From a checkpoint of a small mixture-of-experts model trained on Wikipedia.
Size: 11 layers, width 448, vocabulary 8192, 67.8M parameters.
Experts: 12 experts in each of 10 layers, a softmax router.
Training: a variant of SOAP for the experts, 1132M tokens, 4319 steps.
Below are experts of layer 5 (counted from 0) of a mixture-of-experts language model. Rows are named router (the router's row for the expert), down (a neuron's output weights, with its number) and show model dimensions 56-111. Each number is 200 + 40 x the weight over its row's rms, rounded and kept within 0 to 999.
After each expert's rows: "raises" lists some tokens whose logits its average output raises strongly, later layers aside; "comes before" lists some tokens at least twice as common just after its tokens as in all text. This comes from a sample of Wikipedia text that the model never trained on. Tokens count by the router's weight.

# expert 2
router,158,182,189,171,223,207,274,169,175,185,205,170,184,139,124,171,137,281,184,195,241,187,173,195,202,177,184,172,182,164,218,118,167,188,156,232,174,175,276,158,218,122,259,176,157,193,178,242,192,216,289,216,229,146,105,173
down0,216,168,166,183,154,278,190,186,162,216,121,146,254,183,224,238,178,138,228,201,148,122,237,192,260,219,180,215,221,191,189,276,163,177,211,134,170,160,214,113,250,206,172,218,246,174,196,187,162,237,154,178,97,207,230,192
down1,205,193,248,172,244,208,229,243,194,193,248,196,245,221,194,171,251,159,226,245,187,193,170,185,196,273,211,198,186,166,198,140,203,157,222,260,275,148,191,231,231,228,193,195,208,176,187,199,144,247,214,171,195,193,211,205
down2,218,176,249,187,159,231,106,184,235,172,166,257,175,244,211,113,175,222,117,159,188,263,169,174,187,215,218,162,197,226,201,162,206,175,131,128,171,189,194,226,182,158,236,164,255,201,168,203,214,176,171,227,147,238,232,262
down3,227,257,233,213,188,221,185,166,181,199,215,144,260,234,157,176,209,240,233,200,244,220,181,217,209,167,221,198,164,235,179,175,156,148,198,236,212,108,198,104,263,264,219,125,202,225,252,266,218,210,223,212,147,201,211,184
down4,170,111,247,205,73,189,240,220,164,212,166,247,221,228,209,200,193,227,216,159,214,134,164,109,203,213,201,179,199,163,285,217,188,195,233,227,241,184,206,209,200,200,226,202,268,194,148,176,210,258,212,111,162,274,204,145
down5,204,199,182,195,244,156,186,194,220,166,245,199,212,249,137,248,182,210,210,306,163,137,186,138,203,152,210,248,200,224,200,234,264,286,193,217,267,186,210,158,237,175,205,195,71,272,220,257,181,228,291,180,82,143,158,234
down6,180,227,188,186,219,224,196,209,217,236,244,134,123,199,184,146,249,276,201,285,96,170,171,135,257,153,165,176,239,150,148,225,220,136,170,150,222,185,185,285,214,161,188,208,147,191,254,217,241,199,173,180,179,260,229,193
down7,226,191,183,228,217,223,187,216,223,181,254,218,230,161,186,134,182,245,183,209,181,184,290,155,188,174,294,197,175,218,254,218,213,230,214,228,206,220,137,120,250,180,156,212,243,215,164,217,191,130,191,272,129,184,188,227
down8,198,189,226,169,258,166,233,149,101,202,229,235,180,253,185,154,177,217,170,220,262,225,269,140,134,162,207,194,200,170,192,197,210,210,188,181,205,231,188,216,222,91,181,270,224,180,166,187,251,114,136,197,196,146,227,245
down9,164,272,144,175,152,194,248,216,190,234,148,202,185,188,165,234,217,214,165,169,181,137,244,189,230,213,208,232,172,165,200,188,192,299,169,259,256,270,256,174,197,167,207,164,190,185,244,182,258,230,122,184,250,232,240,223
down10,98,170,189,199,186,142,246,170,115,173,152,218,296,170,245,164,217,232,232,252,204,207,226,183,253,206,211,236,197,193,153,208,169,206,177,240,191,220,212,314,115,156,252,131,215,262,219,201,194,171,224,199,208,277,242,200
down11,174,194,167,238,216,219,213,232,201,172,244,243,256,177,254,167,222,237,218,169,261,196,126,153,268,210,210,174,149,246,284,212,226,164,211,158,197,200,158,207,190,225,147,202,203,238,167,203,185,247,127,204,153,263,210,233
down12,273,151,167,231,213,273,292,188,241,241,241,158,284,261,203,152,152,252,173,186,215,195,233,156,273,269,189,223,135,293,269,158,214,187,187,185,247,270,177,200,198,174,260,133,208,218,187,221,249,218,174,199,279,175,158,203
down13,126,248,96,289,219,196,215,196,234,224,213,280,148,191,134,171,166,252,137,187,185,230,176,308,222,181,119,255,297,212,192,137,185,117,202,219,193,251,198,143,218,204,202,181,242,217,150,182,111,205,211,179,156,184,165,211
down14,187,221,225,274,203,198,171,243,219,272,212,129,164,187,237,214,234,224,168,263,168,135,204,209,200,266,159,174,274,210,133,161,162,177,158,289,243,111,191,187,203,221,204,233,228,174,212,242,247,231,238,181,220,272,246,180
down15,230,217,217,136,137,190,207,215,170,212,207,170,217,173,216,194,172,199,145,194,145,217,104,209,202,166,223,157,299,171,195,176,251,124,175,176,249,260,154,154,212,190,149,183,153,193,235,187,155,170,147,209,219,226,161,224
down16,300,244,213,203,189,189,232,158,201,204,191,192,173,220,181,168,215,131,154,133,219,264,214,254,245,260,134,238,159,208,208,186,183,141,247,225,247,208,138,243,191,273,195,223,226,187,136,194,205,204,168,163,204,215,186,211
down17,183,268,207,211,164,213,172,271,152,175,193,175,189,224,216,162,153,175,142,212,120,234,162,227,216,201,244,250,248,234,185,193,209,139,181,200,196,258,251,200,169,271,242,166,183,149,230,183,202,267,183,232,184,134,185,120
raises: "er", " old", " earlier"
comes before: " |", ")", "|", ":", "–", ";"

# expert 10
router,212,184,197,196,215,216,173,155,128,238,189,199,222,231,157,247,239,187,153,198,222,230,219,188,248,212,247,236,153,213,110,259,260,167,204,251,261,210,227,224,248,209,138,202,239,263,202,242,170,182,165,164,176,156,176,230
down75,234,181,237,212,218,188,277,161,135,170,194,258,193,197,209,224,177,281,284,143,171,199,205,277,204,283,241,215,217,182,216,197,174,172,149,245,206,174,214,214,240,250,140,248,296,201,214,190,151,137,213,210,152,198,193,305
down76,187,203,230,141,200,214,210,184,243,211,219,185,229,189,173,200,271,200,135,167,168,218,271,194,191,221,215,297,218,245,243,214,180,201,188,193,172,210,206,196,194,193,138,184,232,262,231,270,166,175,317,157,161,230,198,215
down77,205,229,188,122,172,182,280,229,137,212,275,222,263,207,190,152,277,303,210,220,178,183,195,155,258,213,259,213,251,148,124,229,161,184,195,239,220,196,189,115,274,208,236,200,195,175,284,243,190,166,215,145,272,207,233,131
down78,179,189,146,184,187,197,228,178,209,230,211,226,188,269,243,220,189,193,205,165,212,208,202,190,164,126,219,237,200,244,169,205,219,155,281,199,186,214,251,173,113,204,196,241,138,215,189,151,220,198,186,196,190,226,151,209
down79,181,199,208,273,169,251,212,197,255,213,198,162,258,213,188,160,226,148,167,225,150,174,201,140,274,183,143,215,131,115,206,171,213,253,227,232,267,222,190,128,210,162,167,219,150,213,206,206,233,213,172,170,164,103,234,163
down80,194,272,227,211,257,142,237,175,228,206,140,183,174,222,187,211,183,173,169,207,235,161,251,125,211,243,169,172,193,135,157,240,159,211,223,225,187,138,215,145,260,223,223,253,216,196,138,233,232,275,214,209,216,184,280,169
down81,150,234,244,177,287,211,188,148,100,155,128,259,172,166,222,175,169,274,176,233,200,210,186,211,172,136,199,179,199,223,104,193,219,226,199,174,152,178,202,130,135,151,257,210,207,174,236,112,216,229,112,226,223,185,198,180
down82,186,178,162,224,268,255,183,189,180,157,177,219,215,210,156,156,242,191,233,245,228,225,164,140,228,263,255,243,244,126,212,299,202,191,152,225,219,150,201,189,112,256,155,197,216,193,193,218,180,229,225,177,172,164,279,220
down83,183,226,229,220,243,247,248,269,126,212,124,157,187,235,228,218,251,164,208,292,189,253,152,221,222,166,154,213,229,183,244,106,177,192,192,181,224,252,166,206,206,230,173,276,210,180,184,189,166,182,185,238,220,254,134,200
down84,174,256,248,150,200,275,204,269,206,242,208,223,172,199,231,173,240,227,222,161,153,174,200,169,220,187,213,236,212,202,230,222,170,204,186,144,188,197,221,166,171,198,175,188,134,238,193,235,256,117,183,226,190,285,207,250
down85,209,159,252,148,300,138,207,183,265,250,118,233,157,228,194,185,195,199,169,260,177,158,190,283,189,166,241,197,129,167,199,195,251,219,199,161,209,224,131,218,166,247,177,217,198,196,221,146,171,255,200,180,203,147,204,131
down86,197,225,274,287,169,275,223,281,177,177,203,183,218,177,207,238,197,259,244,178,190,186,285,181,213,204,210,114,137,198,182,215,200,271,189,120,186,108,191,208,239,193,204,185,208,172,161,191,213,222,270,216,254,199,152,198
down87,235,168,197,248,183,228,175,207,200,280,198,179,210,159,226,161,258,236,208,239,203,259,181,224,208,178,180,149,207,186,187,216,193,161,151,231,171,192,299,223,171,241,246,213,207,220,222,236,174,197,189,150,178,159,239,233
down88,254,125,230,158,160,171,281,211,215,198,239,234,252,140,234,225,275,182,161,238,191,175,240,197,184,209,197,143,222,195,261,228,200,195,229,235,158,199,186,316,224,172,196,187,243,206,216,235,252,238,195,161,118,226,199,175
down89,180,176,229,214,209,264,177,198,214,225,170,272,249,201,206,214,150,265,214,219,232,207,197,93,152,180,182,218,103,184,173,178,220,211,258,208,234,225,204,236,207,177,135,138,198,185,202,167,217,168,196,215,246,118,132,140
down90,217,183,200,176,168,214,235,217,176,144,221,210,277,174,243,273,189,171,241,170,134,282,147,267,98,167,229,208,146,191,198,214,206,255,155,169,231,200,216,211,207,234,181,145,161,247,237,145,199,138,204,226,216,227,160,163
down91,156,205,174,203,222,161,215,211,179,222,150,174,247,177,154,195,187,211,177,241,172,172,152,167,186,136,199,190,299,161,185,260,272,245,157,239,126,141,214,176,287,182,239,165,201,119,234,239,200,162,215,228,178,161,264,181
down92,203,243,247,122,188,161,211,226,195,182,197,97,175,224,192,217,166,174,170,181,201,185,194,228,161,209,259,206,153,137,207,207,233,224,213,211,189,185,191,179,137,292,253,276,203,150,118,247,256,195,209,193,196,240,199,207
raises: "\n\n", " In", "\n", " It", " He", " The"
comes before: "\n\n", " The", " In", " He", " It", " \""

# expert 11
router,203,224,229,187,202,218,227,251,215,197,208,187,225,190,247,139,200,162,180,216,130,178,291,248,106,208,207,229,297,207,189,269,167,234,205,171,161,227,233,235,187,234,132,220,237,211,262,170,209,205,192,135,176,246,157,206
down0,227,162,178,212,156,173,200,171,220,151,166,188,202,274,173,238,195,257,167,254,204,114,177,294,192,167,204,153,105,223,220,217,231,140,306,295,151,253,172,175,203,228,180,251,201,221,183,185,197,210,199,241,168,237,151,161
down1,184,180,152,200,292,138,214,226,117,196,159,172,199,159,228,178,213,280,178,253,132,186,216,108,220,249,169,184,177,231,207,176,205,208,216,189,227,160,177,247,245,201,198,234,116,237,206,280,176,237,152,241,177,263,283,258
down2,205,147,204,220,261,238,178,169,162,195,155,178,165,189,169,190,201,160,187,237,176,207,132,220,142,179,229,144,193,229,198,172,194,250,187,193,165,159,250,98,241,195,185,280,222,217,213,217,174,187,164,202,175,169,187,241
down3,176,248,157,247,185,176,197,213,169,145,166,211,224,227,213,226,182,225,185,224,255,175,228,207,188,190,242,265,245,194,174,240,267,169,185,194,211,166,237,246,215,184,223,221,192,153,185,177,203,219,159,128,200,238,210,185
down4,265,250,230,183,139,251,132,178,143,192,217,154,179,176,167,228,204,254,169,237,187,124,131,196,178,212,185,223,177,202,219,177,184,258,169,129,205,260,194,192,216,250,227,144,199,203,162,187,173,259,168,143,274,212,221,250
down5,226,161,179,163,198,257,154,186,225,206,245,215,230,207,208,136,238,215,147,158,235,188,186,205,149,296,215,186,176,184,174,178,240,192,231,192,206,189,241,177,181,169,113,263,180,214,210,96,171,251,191,219,125,132,190,170
down6,235,164,247,179,177,157,246,162,221,241,118,215,142,155,254,210,141,220,192,247,147,205,261,188,153,239,262,265,258,106,119,237,256,221,211,278,229,165,261,274,233,175,171,181,177,221,206,180,159,234,253,201,200,204,171,248
down7,190,216,209,206,243,210,128,185,231,238,138,164,185,164,240,239,227,167,139,215,216,160,236,188,220,187,267,160,127,217,159,211,182,280,220,166,243,218,179,233,147,200,142,177,208,164,145,139,260,245,268,178,250,204,129,192
down8,272,138,216,259,201,221,152,247,148,210,218,176,145,205,201,144,278,184,169,166,185,236,194,167,145,212,168,206,128,264,221,155,141,187,167,168,175,218,160,230,200,200,195,139,245,184,235,223,124,179,231,136,224,218,211,174
down9,178,188,224,167,70,227,131,137,163,160,250,241,263,147,153,140,243,294,175,149,190,217,217,195,281,195,274,198,135,195,203,243,230,203,170,164,227,170,303,254,241,125,187,226,242,292,219,119,172,190,229,159,245,206,156,189
down10,186,130,307,319,149,183,199,252,177,152,156,220,179,177,194,252,228,252,191,213,232,189,149,169,210,204,203,162,247,194,223,230,232,241,162,103,202,245,202,265,204,148,163,166,202,206,205,205,220,165,239,197,198,240,237,173
down11,191,233,120,193,219,234,175,301,194,220,211,192,178,246,199,277,246,212,209,222,239,169,242,180,213,165,207,163,169,197,219,163,201,183,209,249,221,144,224,185,125,146,196,229,260,174,199,160,194,147,248,187,216,175,218,220
down12,162,210,138,232,73,258,206,139,169,217,171,228,201,221,199,217,176,184,231,188,186,236,211,129,247,218,264,201,186,274,249,194,197,147,198,207,261,259,185,204,182,171,132,211,215,250,156,137,207,197,185,176,217,189,145,227
down13,280,197,194,142,189,251,236,129,197,214,252,186,226,245,157,186,265,228,196,199,274,188,171,141,157,224,314,185,176,191,115,207,194,178,286,177,229,151,252,143,259,201,177,138,214,199,158,289,196,179,198,168,229,210,141,162
down14,183,146,112,207,277,199,227,189,223,210,161,186,246,271,136,206,170,213,187,163,190,199,229,153,230,132,220,193,238,222,265,216,98,166,278,227,265,209,220,157,217,207,220,162,186,141,237,135,236,151,192,165,215,198,230,256
down15,218,221,206,330,213,194,237,187,213,192,239,261,208,223,234,200,225,156,156,162,283,210,185,260,296,217,246,227,193,193,191,191,214,172,174,177,193,156,116,145,168,124,198,221,161,263,220,178,129,126,191,161,186,234,264,142
down16,202,175,194,231,216,182,206,249,215,195,184,194,255,203,227,198,210,212,173,212,160,205,130,186,208,236,170,180,157,182,180,229,211,144,151,212,265,113,271,257,204,164,224,138,105,179,209,185,227,227,212,168,287,197,231,192
down17,210,204,191,148,237,165,241,251,169,197,188,229,240,229,159,268,231,211,196,185,181,154,167,277,209,208,169,212,157,140,240,240,261,256,224,242,240,181,195,246,170,206,138,248,160,128,171,197,256,173,196,256,316,212,216,136
raises: ",", " (", " and", " to", " in", " t"
comes before: " of", " in", " and", " was", " to", " for"

# expert 6
router,181,241,190,198,93,132,207,224,246,205,163,142,157,176,241,169,194,175,210,220,175,183,200,201,255,263,124,253,181,205,229,259,170,141,215,249,288,165,122,221,229,192,143,197,177,120,119,300,221,227,164,93,206,148,210,124
down0,244,140,229,266,191,176,190,195,196,181,247,184,208,191,112,166,212,166,179,131,229,202,174,231,235,188,192,217,143,221,125,234,205,190,156,205,200,239,181,174,193,143,147,211,263,172,206,160,146,151,192,162,193,175,214,222
down1,153,264,176,156,173,231,227,244,216,167,159,222,192,172,213,196,138,241,206,226,214,271,207,176,225,212,239,215,238,198,158,188,223,155,245,244,131,109,192,193,147,241,200,224,156,82,158,170,146,273,227,192,243,138,227,191
down2,211,141,226,170,282,172,203,191,181,173,232,196,167,155,229,143,235,279,177,225,192,157,208,186,161,161,241,151,162,205,196,170,111,165,143,230,161,146,198,252,250,229,235,226,210,278,223,204,177,203,166,192,225,266,252,200
down3,225,169,220,195,243,199,184,168,211,203,209,196,193,88,183,152,256,163,211,177,186,235,101,212,266,203,251,167,217,203,137,178,210,229,142,162,86,204,156,288,186,145,231,267,242,199,189,204,213,218,269,219,219,113,184,254
down4,181,197,196,228,205,200,266,203,170,222,229,189,261,199,165,194,146,203,226,230,187,175,157,297,166,109,250,206,212,185,256,179,210,218,207,229,152,216,151,198,205,235,241,155,272,310,214,166,179,268,136,223,240,242,222,236
down5,165,200,199,160,140,221,244,222,168,211,233,105,252,268,185,173,171,199,102,166,223,161,253,173,198,144,123,184,221,178,181,237,227,160,210,290,186,209,220,249,190,139,191,241,220,170,216,221,173,206,251,214,214,223,192,182
down6,188,133,187,232,193,167,205,137,255,210,204,230,231,195,219,198,181,205,97,199,192,104,164,172,272,201,207,82,156,137,191,261,209,203,142,216,246,189,209,151,169,205,214,227,216,190,206,270,180,196,221,185,141,272,214,196
down7,126,162,147,187,168,227,155,218,243,232,223,201,155,157,133,240,268,285,139,210,181,245,270,199,135,238,124,250,152,169,185,141,110,168,224,229,223,246,211,224,318,253,105,214,183,197,211,210,227,169,180,193,276,159,238,194
down8,227,148,244,195,193,221,216,134,163,187,181,240,185,167,201,177,279,188,207,183,222,130,174,155,205,229,171,191,194,214,189,212,278,213,170,165,192,232,127,228,164,154,146,200,148,173,208,264,184,274,213,205,277,216,188,208
down9,192,190,294,266,282,197,101,146,201,237,166,227,238,261,209,257,179,165,205,215,227,254,165,251,203,125,182,181,213,154,304,294,197,191,204,217,199,241,263,241,202,143,213,173,193,241,200,213,157,196,271,203,160,225,211,297
down10,174,221,200,182,213,179,243,232,174,208,208,114,165,278,206,215,267,223,292,234,136,196,136,165,169,192,215,192,211,235,173,145,180,279,188,204,197,212,163,202,173,160,146,239,307,187,152,222,206,213,218,259,245,180,204,182
down11,231,191,214,202,204,231,214,212,203,204,162,131,160,211,190,222,212,170,246,138,200,189,186,136,285,205,141,237,174,259,238,187,201,138,210,210,239,204,166,225,156,236,176,227,234,238,230,172,265,262,237,175,215,256,218,188
down12,187,240,184,268,192,169,173,173,155,189,162,144,127,259,197,132,149,257,169,151,162,228,180,210,207,232,219,216,231,222,215,148,207,209,210,140,265,193,245,239,112,232,215,208,233,189,200,171,198,222,274,220,195,184,180,139
down13,235,234,186,197,208,208,158,248,269,151,261,193,167,137,173,158,189,257,89,152,234,134,175,223,106,255,166,163,248,251,222,183,122,213,161,207,146,182,195,295,220,216,204,214,206,264,207,162,242,196,220,174,97,220,177,234
down14,218,229,232,272,160,254,163,168,241,248,175,196,201,249,260,259,193,170,192,255,213,213,192,156,185,172,130,186,179,185,241,167,211,215,165,252,176,128,205,225,206,245,144,155,192,157,141,176,173,195,200,213,217,189,219,220
down15,175,237,265,194,225,234,138,195,187,261,202,174,221,201,172,189,207,157,272,134,181,178,234,238,157,190,270,200,231,199,144,155,180,182,202,210,203,194,156,227,182,218,156,135,281,205,190,261,223,236,237,157,250,209,233,151
down16,178,231,158,209,97,223,244,238,301,255,200,205,179,245,210,211,124,138,252,109,175,223,281,228,210,246,146,202,135,182,172,194,131,175,290,238,245,196,262,232,191,243,232,183,246,132,231,174,248,239,169,210,98,171,153,197
down17,177,139,178,235,193,180,158,177,219,212,252,158,179,118,217,175,193,120,225,276,127,221,260,232,204,228,274,145,158,213,190,204,190,205,239,180,201,285,171,171,191,257,186,169,189,187,260,231,211,206,172,274,235,186,177,249
raises: ".", ",", " R", " of", " and"
comes before: " the", " to", " of", "ed", " a", " in"

# expert 3
router,128,247,134,236,183,189,155,196,260,157,174,180,188,186,233,214,257,169,238,229,148,222,242,222,198,220,145,232,143,276,164,294,174,198,221,110,255,207,133,225,220,216,228,197,189,187,198,320,188,231,197,208,143,171,237,183
down0,199,168,245,237,228,163,262,231,192,278,213,222,207,165,203,197,248,221,179,223,210,164,189,223,242,145,173,177,173,222,227,209,207,215,199,200,172,226,273,171,302,259,231,235,205,208,168,258,217,197,221,182,200,241,154,127
down1,125,198,130,208,196,245,265,211,195,215,272,193,207,104,173,155,84,163,169,201,167,159,251,186,206,255,163,249,213,240,200,166,229,252,206,197,174,235,259,248,187,135,202,133,148,285,220,205,177,191,202,256,234,212,170,186
down2,254,190,142,184,245,165,169,192,180,205,225,155,142,231,224,216,234,157,192,143,201,148,182,211,212,250,236,244,233,170,192,172,220,214,180,225,201,187,208,278,205,155,287,110,221,211,213,169,254,107,228,237,221,214,163,198
down3,180,239,302,198,203,182,212,259,197,248,143,236,188,230,267,200,165,213,193,234,157,249,203,241,259,221,184,168,240,206,192,185,221,182,183,210,225,222,265,257,215,264,215,142,170,280,227,189,171,169,221,170,189,191,217,138
down4,155,157,216,133,196,176,222,219,208,199,228,216,287,194,209,226,201,222,258,202,180,233,198,227,178,133,182,191,186,188,219,117,183,204,144,230,177,246,211,196,249,206,157,218,264,171,217,244,223,196,267,181,121,220,163,155
down5,214,168,252,252,245,160,176,211,119,192,226,165,185,199,246,264,195,151,279,148,197,194,171,202,194,99,235,171,197,222,124,264,174,138,250,152,229,195,180,116,246,171,193,192,209,185,164,151,167,201,136,211,202,169,192,272
down6,205,207,165,159,123,95,156,219,170,149,133,130,142,117,234,145,159,195,184,145,193,161,241,213,193,231,166,149,228,213,238,204,211,276,208,230,208,211,194,237,159,196,205,113,256,188,231,208,307,207,187,213,194,176,259,208
down7,184,214,169,157,218,235,205,246,120,146,228,131,221,157,188,153,178,226,167,160,165,197,193,272,177,239,277,173,199,122,155,196,199,223,215,202,240,186,155,228,208,197,146,171,99,253,210,170,198,217,220,211,186,244,201,232
down8,212,208,173,222,186,197,256,217,203,150,220,154,121,202,212,187,158,109,128,210,161,227,209,208,204,245,248,269,240,235,174,176,128,125,210,198,136,262,182,206,147,184,185,235,185,213,224,171,336,162,133,204,260,171,214,208
down9,214,173,248,218,246,135,228,201,239,214,220,148,196,290,235,198,155,180,223,297,97,220,161,96,294,174,161,195,263,150,205,136,219,157,222,192,216,210,209,186,180,196,263,147,272,166,248,296,199,247,253,206,181,232,173,233
down10,253,146,176,218,180,207,177,184,227,212,269,235,202,160,216,184,266,220,202,187,214,210,269,198,178,204,181,277,167,225,192,275,155,251,260,240,147,200,192,218,209,224,255,237,149,255,145,274,222,222,136,209,163,115,257,227
down11,192,257,172,161,243,177,209,206,156,252,221,240,123,179,191,202,207,168,278,196,131,187,167,234,164,241,241,169,193,225,201,213,168,232,173,130,220,171,147,171,212,214,123,209,252,313,202,155,191,220,150,175,235,192,162,209
down12,182,240,140,160,178,180,165,140,187,256,244,261,206,169,168,162,167,239,190,157,260,172,246,126,209,168,251,181,164,213,235,163,247,213,188,173,189,115,147,139,171,260,232,224,178,179,236,143,187,189,147,157,244,212,178,181
down13,183,172,101,182,183,207,268,218,223,202,231,142,265,193,167,142,176,210,173,190,150,176,214,257,119,241,122,173,175,212,161,176,266,206,199,184,239,261,201,170,167,110,211,254,206,121,256,153,197,122,201,179,193,166,173,176
down14,253,184,280,135,202,194,165,103,120,171,202,218,253,167,179,190,155,271,161,284,172,248,214,230,167,247,181,202,189,166,210,183,184,158,192,217,223,205,204,234,195,224,153,204,174,233,185,195,233,157,250,274,158,241,180,237
down15,233,208,178,196,235,197,212,241,248,239,240,146,224,219,279,263,243,262,191,168,223,159,258,197,206,218,216,202,192,217,219,254,182,218,208,233,151,248,233,281,198,238,174,183,158,237,230,240,158,190,215,199,157,272,214,204
down16,204,228,183,190,245,186,143,246,242,171,204,146,261,192,238,207,255,215,181,182,246,233,221,248,176,172,270,203,159,261,190,255,210,233,251,128,238,246,243,273,270,249,243,209,152,189,213,151,161,180,168,147,174,160,190,243
down17,225,188,239,210,225,193,235,281,241,129,171,196,264,217,184,192,206,210,182,206,212,236,184,187,130,172,226,157,270,211,211,195,204,194,195,209,196,193,261,154,238,180,197,205,220,252,150,266,335,223,210,161,225,201,232,217
raises: " the", " all", " a"
comes before: " the", " a", " he", " his", " it", " be"

# expert 0
router,245,189,259,167,140,193,199,207,214,212,234,266,182,219,196,195,167,226,248,264,214,261,190,152,215,215,219,207,188,173,201,229,237,248,208,172,171,233,227,251,242,259,212,211,216,180,215,279,188,227,194,165,243,145,175,231
down75,141,232,228,247,234,218,146,101,76,247,210,228,230,203,246,170,231,207,236,216,212,215,207,159,227,214,220,181,240,143,190,222,238,219,141,173,260,227,195,216,207,195,168,201,185,219,168,208,266,178,199,189,220,200,113,178
down76,294,106,195,221,191,205,241,177,248,138,220,222,242,246,203,240,204,220,224,172,231,160,254,232,172,152,268,190,168,205,199,194,207,193,252,209,225,297,176,143,160,219,189,200,267,166,220,207,191,170,176,225,251,238,220,229
down77,225,288,217,187,206,191,173,191,209,269,179,195,165,220,198,207,250,216,185,171,262,259,224,176,234,232,229,173,119,198,171,182,166,133,204,267,245,211,173,186,198,181,141,188,221,217,189,273,196,189,226,112,215,277,279,227
down78,227,169,196,299,163,203,286,212,237,146,218,272,195,187,242,207,213,199,251,208,187,170,184,281,203,147,198,134,202,240,196,183,200,194,283,168,145,258,238,112,270,221,169,248,203,254,202,197,236,233,216,215,260,244,171,228
down79,181,142,202,211,185,169,133,197,223,120,208,209,171,247,225,206,210,240,261,167,178,267,180,180,174,191,201,179,272,193,160,183,143,237,210,168,222,193,178,168,184,220,227,267,186,186,167,205,125,178,232,172,254,171,254,180
down80,248,225,150,105,220,284,174,200,205,213,229,204,116,201,174,237,227,176,234,172,199,154,228,133,162,233,210,198,197,213,253,197,170,212,165,154,194,160,134,208,282,220,165,225,217,221,234,172,151,205,213,263,274,208,229,259
down81,207,185,175,141,172,192,255,197,247,232,250,262,200,196,233,228,216,213,111,255,242,212,214,226,197,241,205,216,223,208,185,220,225,218,191,212,273,233,204,197,225,101,220,302,147,158,163,122,227,217,156,197,263,165,177,198
down82,255,188,241,178,184,255,233,220,245,184,193,189,131,203,148,192,221,218,145,255,191,178,257,217,185,249,124,305,298,206,245,150,207,250,214,195,162,143,225,132,167,197,204,218,200,207,204,269,241,209,274,112,156,184,277,229
down83,166,198,205,218,161,197,259,245,181,189,213,207,184,174,174,167,242,219,198,91,229,79,170,200,193,201,216,226,217,164,259,148,199,159,196,307,216,259,186,244,215,136,226,194,246,209,265,177,223,202,153,236,214,173,203,186
down84,249,179,290,148,238,130,214,255,231,243,216,188,168,204,139,257,219,192,189,167,158,200,239,114,216,184,253,184,152,184,125,184,221,234,187,204,237,189,138,188,221,165,260,224,250,190,231,219,231,248,231,223,229,146,155,160
down85,192,197,146,171,224,192,192,212,204,185,259,153,270,76,230,156,192,262,232,199,158,129,200,154,160,238,210,179,153,266,109,236,178,254,195,183,296,277,187,235,207,165,164,138,165,196,273,219,204,186,137,173,112,201,255,220
down86,207,194,219,149,244,142,195,295,139,262,259,190,206,166,186,237,132,171,177,208,249,198,269,168,176,213,134,222,199,186,139,218,143,213,155,161,175,226,165,179,226,154,216,224,233,188,158,282,168,166,181,260,177,201,185,202
down87,230,169,158,247,198,191,191,235,226,179,161,260,202,223,171,166,200,241,195,251,86,182,213,163,192,213,230,243,155,170,142,193,223,195,132,178,239,226,167,261,259,204,179,149,208,299,184,253,147,234,156,170,159,193,259,215
down88,221,234,241,236,244,216,226,199,125,207,132,251,166,241,152,184,162,221,158,222,199,189,157,272,193,200,195,144,191,217,178,170,192,132,193,202,190,191,146,239,148,137,191,211,265,213,141,182,242,298,190,229,248,155,156,188
down89,193,246,240,163,242,126,192,152,129,203,149,195,239,232,254,195,166,147,197,221,203,152,211,190,156,177,244,252,181,274,225,183,154,228,197,119,199,223,155,236,203,174,224,236,137,154,196,275,195,267,164,251,201,175,141,172
down90,251,146,173,151,230,136,269,239,207,186,166,197,222,172,193,261,148,267,198,193,152,241,192,240,209,217,126,146,208,175,184,213,272,195,178,233,254,236,216,175,270,237,190,168,177,163,183,198,218,239,260,181,166,197,162,139
down91,177,183,242,266,221,246,195,203,218,203,263,146,109,296,159,231,180,210,225,196,191,238,178,189,189,173,216,161,171,218,185,166,231,275,244,148,207,166,229,122,239,153,250,212,190,268,106,182,179,218,182,181,270,205,202,206
down92,211,169,259,232,171,166,215,175,151,236,220,235,216,206,201,165,168,228,177,145,265,188,195,243,145,184,182,153,196,229,257,226,181,165,167,225,213,194,228,166,215,154,224,96,222,169,156,253,206,134,181,223,220,175,217,286
raises: "=", "-", "|", "\n", "\n\n", "."
comes before: "=", "-", "|", "The", "In", "On"